Below are experts of layer 2 (counted from 0) of a mixture-of-experts language model. Rows are named router (the router's row for the expert), gate (a neuron's input weights, with its number), up (a neuron's input weights, with its number) and show model dimensions 0-255. Each number is 128 + 24 x the weight over its row's rms, rounded and kept within 0 to 255.
Before each expert's rows: "comes after" lists some tokens at least twice as common just before its tokens as in all text. This comes from a sample of Wikipedia text that the model never trained on. Tokens count by the router's weight.

# expert 6
comes after: " the", " a", " and", " was", " to", "'s"
router [122 143 119  83 112 127 145  94 137 178 118 202 114 143 131  99 126 135 115  87 118 128 141 176 151 164 117 111 124 159 132 123 105 163 156 130 143 137 130 123  73 116 103 106 145 148 112 109 144 137 174 126 142 143 127 155 109 161 119 153  74 158 122 150 193 130 118 130 115 138  66  86 137 168 105 128 151 136  94  95 145 104 175 119 133 131 154 163 120 101 102 155 112  57 110 110 120  76  72 119 106 102  97 138  94 148 150 125 100  94 113 154 133 108 166 134 124 143 118  89 153 170 116 142 170 154 105 157  94 150 135 157 124 147 147 156 128 100 106  87  97 122 121 120 114 127 135 140 124 140 143 144 124 158 119 128 135 165 119  94 125 106 162 114 130  91 138 155 117 113 116 148 116 144 118 116 159 145  80 120  98 118  90 133 183 138 132 145 138 110 129 143  95 117 137 130 109 142 125 115 113 131  98 135 124 142 130 129 121 130 155 129 104 114 147 157 120  90 126 124 173 102 134 160 110  96 134 120 152 123 102 135 137  97 147 132 116 173 146 128  90 134 166 128 129 129 150 100 172 141  99 118 140 110 162 125]
gate8 [ 56  93  77 126 157 136 172 124 146 123 136 118 118 157 153 156 151 107  98 129 132  88 131 141 132 112 145 133 137 132 130  82 123 155  83 182  91 152 134 116 119 156 132 117 152 154 124 114 160 140 139 141 110 136 169 127 149 152 126 134 141 126 103 129  89 122 166 132 142 115 103 103 155 134 142 122 138 130 149 119 121 112 172 138 102 128 113 115 130 110 119 154 102 110 139 103  87 141 104 140 111 143 211 156 121  87 113 153 121 120 113 102 110 127 111 118 133 157 158 149 129 113 129 152  76 136 101 158 100 130 149 130  96 167 143 108 121 116 151 167  79 138 124 107 132 139 128 157 136 184 175 158 150 148 127 146 138 131 130 147 114 123 162 140 160 132 135 119 150 126 142 127 143 122 100 158 126  93 194  63 156  97 116 115 150 154 152  97 141 173 144 150 136  95 154 152  87 131 121 127 116  98 133 106 142 106 143  99  92 148 118 134 125 147  85 117 104 117 185 109 138 119 164 133 142 134 144 145 128  99 125  87 140  87  77 101 141  85 125 156 121 128 144 109 130 118 147 100 141  92 154 148 153 123 104 141]
up8 [119  77  97 138 103 125 125 112  83  98 144 149 151 170 119  98 126 143 114 138  83 157 127 137 150 134 118 163 163  96 145 127 160 143 144 118 139 127 108 151 117 141 138 149  95 154 118 166 102 142 151 152 144 131 107 132  90 106 106 138  90 166 138 117 215 147 101 130 121  69 105 141 144 148 120 172 118  97 123 154  82 145 113 125 111 107 130 112 109 128 166 113 157  92 118 117 130 105 127  99 141 130 117 125 101 117  98  80 107  88 142 154 150 125 101 142 121 129 137 102 123 121 121 137 152 134 123 144 124 128 140 155 123 134  97 139 151 136 141 144 124  81 115 100  75 150 156 123 133 128 112 131 132 142 143 162  87 135 132  96 128 119 126 107 108 146 126 141 132 123  99 101 151 127 136 124 117 112 153 168 114 133 159 111 132 154 128 124 129 136 100 148 103 131 118 132 144 111 126 127  88 125 149 190  76 162 102 156 121 115 143 184 129 169 156 115 125  61 114 172 113  94 135 140  90 182 147 127 130 142 106 146  96 162 173 132 158  86 133  93 137 124 142 130 167 144 131 106 123 158 107 131  76 107 183 135]

# expert 3
comes after: " |", " the", " of", "2", "|", " in"
router [133 148 135  91 131 135 128 129 146 109 118 112 128 121 154 122 138 113 126 139 112 120 134 118 129 154 126 109 129 137 124 135 138 138 153 132 117 124 102  90 129  92 112 124 151 154 126 127 138 157 151 134 120  73  95 127 144 129  90 132 126 136 109 125 164 154 142  86  96 108 139 129 135  95 126 129 132 154  96 134 138 139 127 179 168 155 195 174  99 141 116 122 130 120 115 145 134 135  81 108  72 153 111 108 177 115 104 169 102  91 126 115 102 112 135 131 170 144 145 110 144 183 119 122 121 150 117 154 107 156 119 163 151 111 144 114 145 158 125 122  99 170 119  96 117 107 155 143 133 140 120  99 122 123 131 126 120 118 105 114 117 129 142 136 136 163 114  88 124 100 144 162 132 133 132  95 124 153 122 159  84  89  79  62 156 181  94 148 138 124 159 151  96  69 177 166 136 118 133  78 101 159 121 106 173 136 140 141 128 134 162 116 114 134 164 146  95  86 113 150 173 139 129 142  92 126 170 109 129 101  85 144 119 153 142 156 119 150 150 153  58 132 124 151 146  74 133 110 126 118 135 121 150 115 158 108]
gate14 [126 131  94 110 101 104 124 116 120 124  86 118 133 155 123 123 151  89 153 123 131 146 156 138 113 146 124 127 139 111 160 115 129 127 140 121 122 117  84 138  66 155 134 113 102 115 110 132 153 179 201 161  90 104  85 122 133 176 137 187 119 123 136 155 148 134 144 104 117 121 163 120 112  99  88 186 129 101 122 102 124 147 113 105 133 135 115 162 103 111 131  96 136 129 112 154 161 145 143 143 146 127 162 163 134  83 116 128 115 144 117 115 113 116 148 115 115 127 140 148 177 119 100 142 135 140  89 166  93 129 142 115 103 137 126 119 133 127 149 103 129 111 129 134  98  86 112 125 115 158 135 134 128 149  96 150  85 115 136 135 155 107 142 103 124 126 123 187  86 163 102 109 131 144 100  96 130 123 107 172 111  45 129 115 138 138 101 115 136 114  94 167 142 138 136 132 128 114 135 100  95 136 158  90 105 121 181  80 139 114 141 107 140 154 165 174 149  98 111 133 127  99 176 128  95 135 155 125  99 156  84 139 115 121 155 121 162 116 145 129 117 105 111 117 164 136 147 160  82 147 171 112 127 142 141 153]
up14 [142 130 156 107 116 178 113  73 117 116 123 116 129 120 131 131 118 112 120  83 157 136 103 111  98  66 130 131 114 126 121 118 128 154  94 110 179 103 132 165 176 139  97 155 126 133 128 145 133 126  64 126 172 141 180 154 126 103  92  84 125 109 125 146 126 147 135 114 125 146 128 138 106 144 134 124 170 161 136 118 141 140 124 148 123 126 108 124 164 148 105 125 104 136 128  92  77  88 144 131 169 117 169  64 125 116 202 173 183 116 119 137 120 137 105 121 119 137 118 136 123 129 132 147 130 122  98 146 165 127  78 116  90 156 124 179 149 130 122 130  96 119 167 129 130 144 114 111 168 130 118 148 145 158 120 134 148 178 144 105 135 129 142 131 155 143 108 135 143 109  87 140 110 127 100 120 111 127 110  97 126 138 144 134 133  94 144 130  93 118 140 125  72 131  70 150 124 182 175 164 114 137 152 144 112 145 148 124  96 164 122 102 132 108 135  84  98  99 164 105 100 143 126 134 101 151  94 132 120  88 103 131 123 150 117 135 146 119 141 126 163 125 126 114 116 139  83 138 135  84 152 129 133  98 121 139]

# expert 5
comes after: "\n", " |\n", ".", "-", ".\n\n", ")"
router [139 139 119  95 130 143 145 162 114 113 100 117 125 156 133  91 157 134 127 112 143 111 113 157 117 155 137 167 143  89  99 104  83 113 164 115  86  93 109 128 123 131 105  97 150 151 120 120 133 142 125 114 144 122  99 134 160 114 114 142  93 126 132 122 120 134 140 112 121 124 147  94 118 115 138 113 173 159  84 161 118 111 142 201 148 150 188  76 105 149 109 143 130 107 123 133 158 106 102 170 115 101 117 112 192 132 110 117 123 115 128 103 122 118 151 163 159 125 118 172 136 152 117 130 127 137 101  92 162 147 107 119 152 134 151 127 132 115 184 135 112 107 125 130 175 133 153 106 127 147 150 133  77 121 161 103  99 132 100  88 135 131 127 127 128 104 115 107  94  74 118 155 117  96 130  90  95 132 121 112 106 109 112 128 168 184  81 134 148 134  85 138 104 111 159 122 131 119 151  78 161 133  57 140 117  88 110 119  99 128 126 133 119 131 124 177 114 122 141 141 168 143 111 164  94 124 112 115 140 122 101  92 127 120 130 143 106 101 152 109  90 114 140 166 165  85 113 141 135 137 115 112 159 113 148 150]
gate19 [ 66 156 134  99  79 129 119 121 159 119 145 124 108 150 156 159 165  90 133 108 152 144 133 119 114 152 139 129 110  77 115  92 184 193 113 129  80 127 156 121 124 108 120  81 144 162  91 100 119 131 134 150 177 148 144  77 135 143 128 112 163 117 150 108 152 139 126 127 102 137 151 115 134 138 141 177 143 143 122 136 141 112 132  93 135 154 152 133 133 143  92  95 146  99  99  98 111 124 131 132 116  85 146 151 120 151 141 131 138 100 136 161 125 119  93 148 118 129 128 147 143 105 129 144 163 168 101 130  97  74 171 160 103 145 101 109 131 116 130  75 115 137 164 137 134  94 100  91 130 151 177 112 122 147 155 124 140 127 131 103 137 125  98 147 148 140  95 111 133 115 142 180 184 118 118 151 157 133 126 119 126 132 165 119 146 110 127 122 137 113 123 133 114 134 105 130 161  98 131 165 129 111 147 157  84  96 146 123 159 115 142 139 106 120 115 150 159  76 150 142 127  92 109 130 165 139 136 135 136 156 148 123  73 149 123 107  57 130 146 102 123 137 114 148 155 151 154 111 131 145 144 129 173 110 100 156]
up19 [138  89 165 165 108 112 126 117 110 161 138 112 131 124  82 122 115 110 145 128 165 106 100 175 173 127 155 101 140 108 143 159 120 130 107 125 147 113  92 172 158 105 153  78 121 153 109 108  95 121 115 115 133 141 130 145 126 113 228 128 130 158 118 122 137 150 124 123 113 125 115 126  85  93 116 154 141 114 107  98 140 101 123  79 102 121 172 128 134 149 115  97 115 120 129 135 113 137 133 157  85 111 131 123 128 137 108 121 146 127 125 112 171 156 111 173 156 169 116  99 148 167 121 134 131 152 131 129 100  86 146 147 114 129 147  98 133  90 150 135 117  85 130 156 135 183 119 132 100 158 150 156 122 119 113  96  78 130  78 118 114 168 131 108 166 108 134  99 155  99 130 130 130 120 119 125 113 140 130 151 145 120 142 147 135 113 158 109 134 112 106 154 106 149 135  93 153 130  98 140 167 115 131 183 128 142  98 134 121 155 148 121 140 123 127 130 186 118 135 115 140 194 164 131  54 127 145 105 108 122 188  92 152  92 133 112 127 134 131 127 134 117 137 158 130 128 118 110 140 141 117 153 155  85 117 148]

# expert 1
comes after: " ", "1", "0", "9", "2", "8"
router [ 87 103 112  96 127 104 160 132 123 174 163 145 109 107 144 143 155 134 158 106 112 142 154 170 125 177 114 126 114 111 130 146  99 138 132 167 109 119 130 128  88 157 112 119 140 149  93  97 131 124 132  98 136 111 130 138  99 107 124 103 113 178 114 140 117 127 149 118  89 156 108 113 110 160 135 122 143 143 129 114 140 113 164 148 167 139 168 192 130 133 119 146 136  96 112 139 110 119  47 115 117 114 130 137 128 125 125 136  94 119 123 146 108  91 146 143 167 120 132 102 138 194 110 136 133 128  90 144 128 189 117  89 119 109 124 148 126 138 134 101 116 125 124 112 169 115 138 130 163 149 144 138 115 141 129 106 119 138 120 100 132 124 126 122  88 154 156 141 124  96 152 159  85 133 127 120 158 129  89  89 153 105 114  84 158 155 147 155 149 159  92 123 127 121 109 107 120 134 171  99 118 120  86 152 118 127 116 116 115 147 161 114 119 156 143 169 145 113 130 146 179 116 116 150 129 117 135 136 164 101 114 122 140 117 138 118 102 154 138 175  23 136 172 124 143  92 171 109 136  97 113 102 122 119 171 137]
gate19 [151 115 149 162  87 176 102 147 109 158 154 113 112 172 109 127 149 147 110 122 149  93 124 146 113 124 162 143 160 132 120 139 126 133 121 163 127 145 119 157  50 109 139  98  88  96 109  97 155 131 153 129 133  88 174 102 158 122 139 118 144 148 111 106 141 118  93 132 122  90 168 101 131 146 173 154 153 159 116 144 152 163 128 163 138 112 138 139 129 141 109 147 100 147 113 151 163 143 136 156 129 143 113 108 110 151 150 118 139  82 124 123 105 174 133 150 134 114 129 111 124 107 185 156 148 104 135 156  72 132 195  98 122 143 161  79 166 154 121  98 169 113 120 174 133 133 105 116 117 130 138 169 118 115 107 147 132 111 151 150 127 119 106 151  89 180 142 143  98 107 100 107 124 156  91 124 118 163 134 122 139 131 128 120 124 148 127 149 135 146 114 112 136 129 121 180 148 141 104 141 132 136 114 152 126 102 147 145 148 162  72 142 110 160 108 135 129 108 145 112 128 156 197 119 153 135 116  84 102 144 106 107 136 160 134 149 143 114 109 127  95 119 164 104 114 140  81 134 130 111  99 142 134 141 172 132]
up19 [110 133 146 153 111 131 136 143 140  99 113  78 104 133 117 122 146 139 128 137  99 133 148 100 124 128 137 140 113 167 170 120 134 105 110 161 155 139 161 128 165 119  75  89 138 121 164 154 114 131 162 123 110 111  69  89 110 106 137 139 138 142 111 122 132 116 145 107 122 135 115 142 124  91 125 131 156 112  91 115 104 142 113 142 155 138 122 116  87 131 135 124 108 119 138 131 143 170 151 148  94 164 143 171 143 123 139 150 113 157  95 153 128 195 114 104 108 147  91 103 109 169  97 128 131 137 136 105 136 176 156 144 107 129 149 132 170 161 134 146  91 150 101 136  98 110 157 161  96 115 125  49 128 112 123 122 128  98 116 152 135 104  96  69 138 163 116  85 113 126 170 121 121 110 167  88 144 145 177 126 104 144  95 147 143 171 160 118  99 131  98 153  84 133 130  93 144 137 161 165 123 130 136 105 117 160 140 125  83 145 114 169  91 124 116 132  99 106 126 146 113 120 107 157 154 120 181  94 111 104 146 133 110 110  95 101 149 114 102 129 146 135 123 144 146 114 139 114  76 135 149 111 169  99 135 118]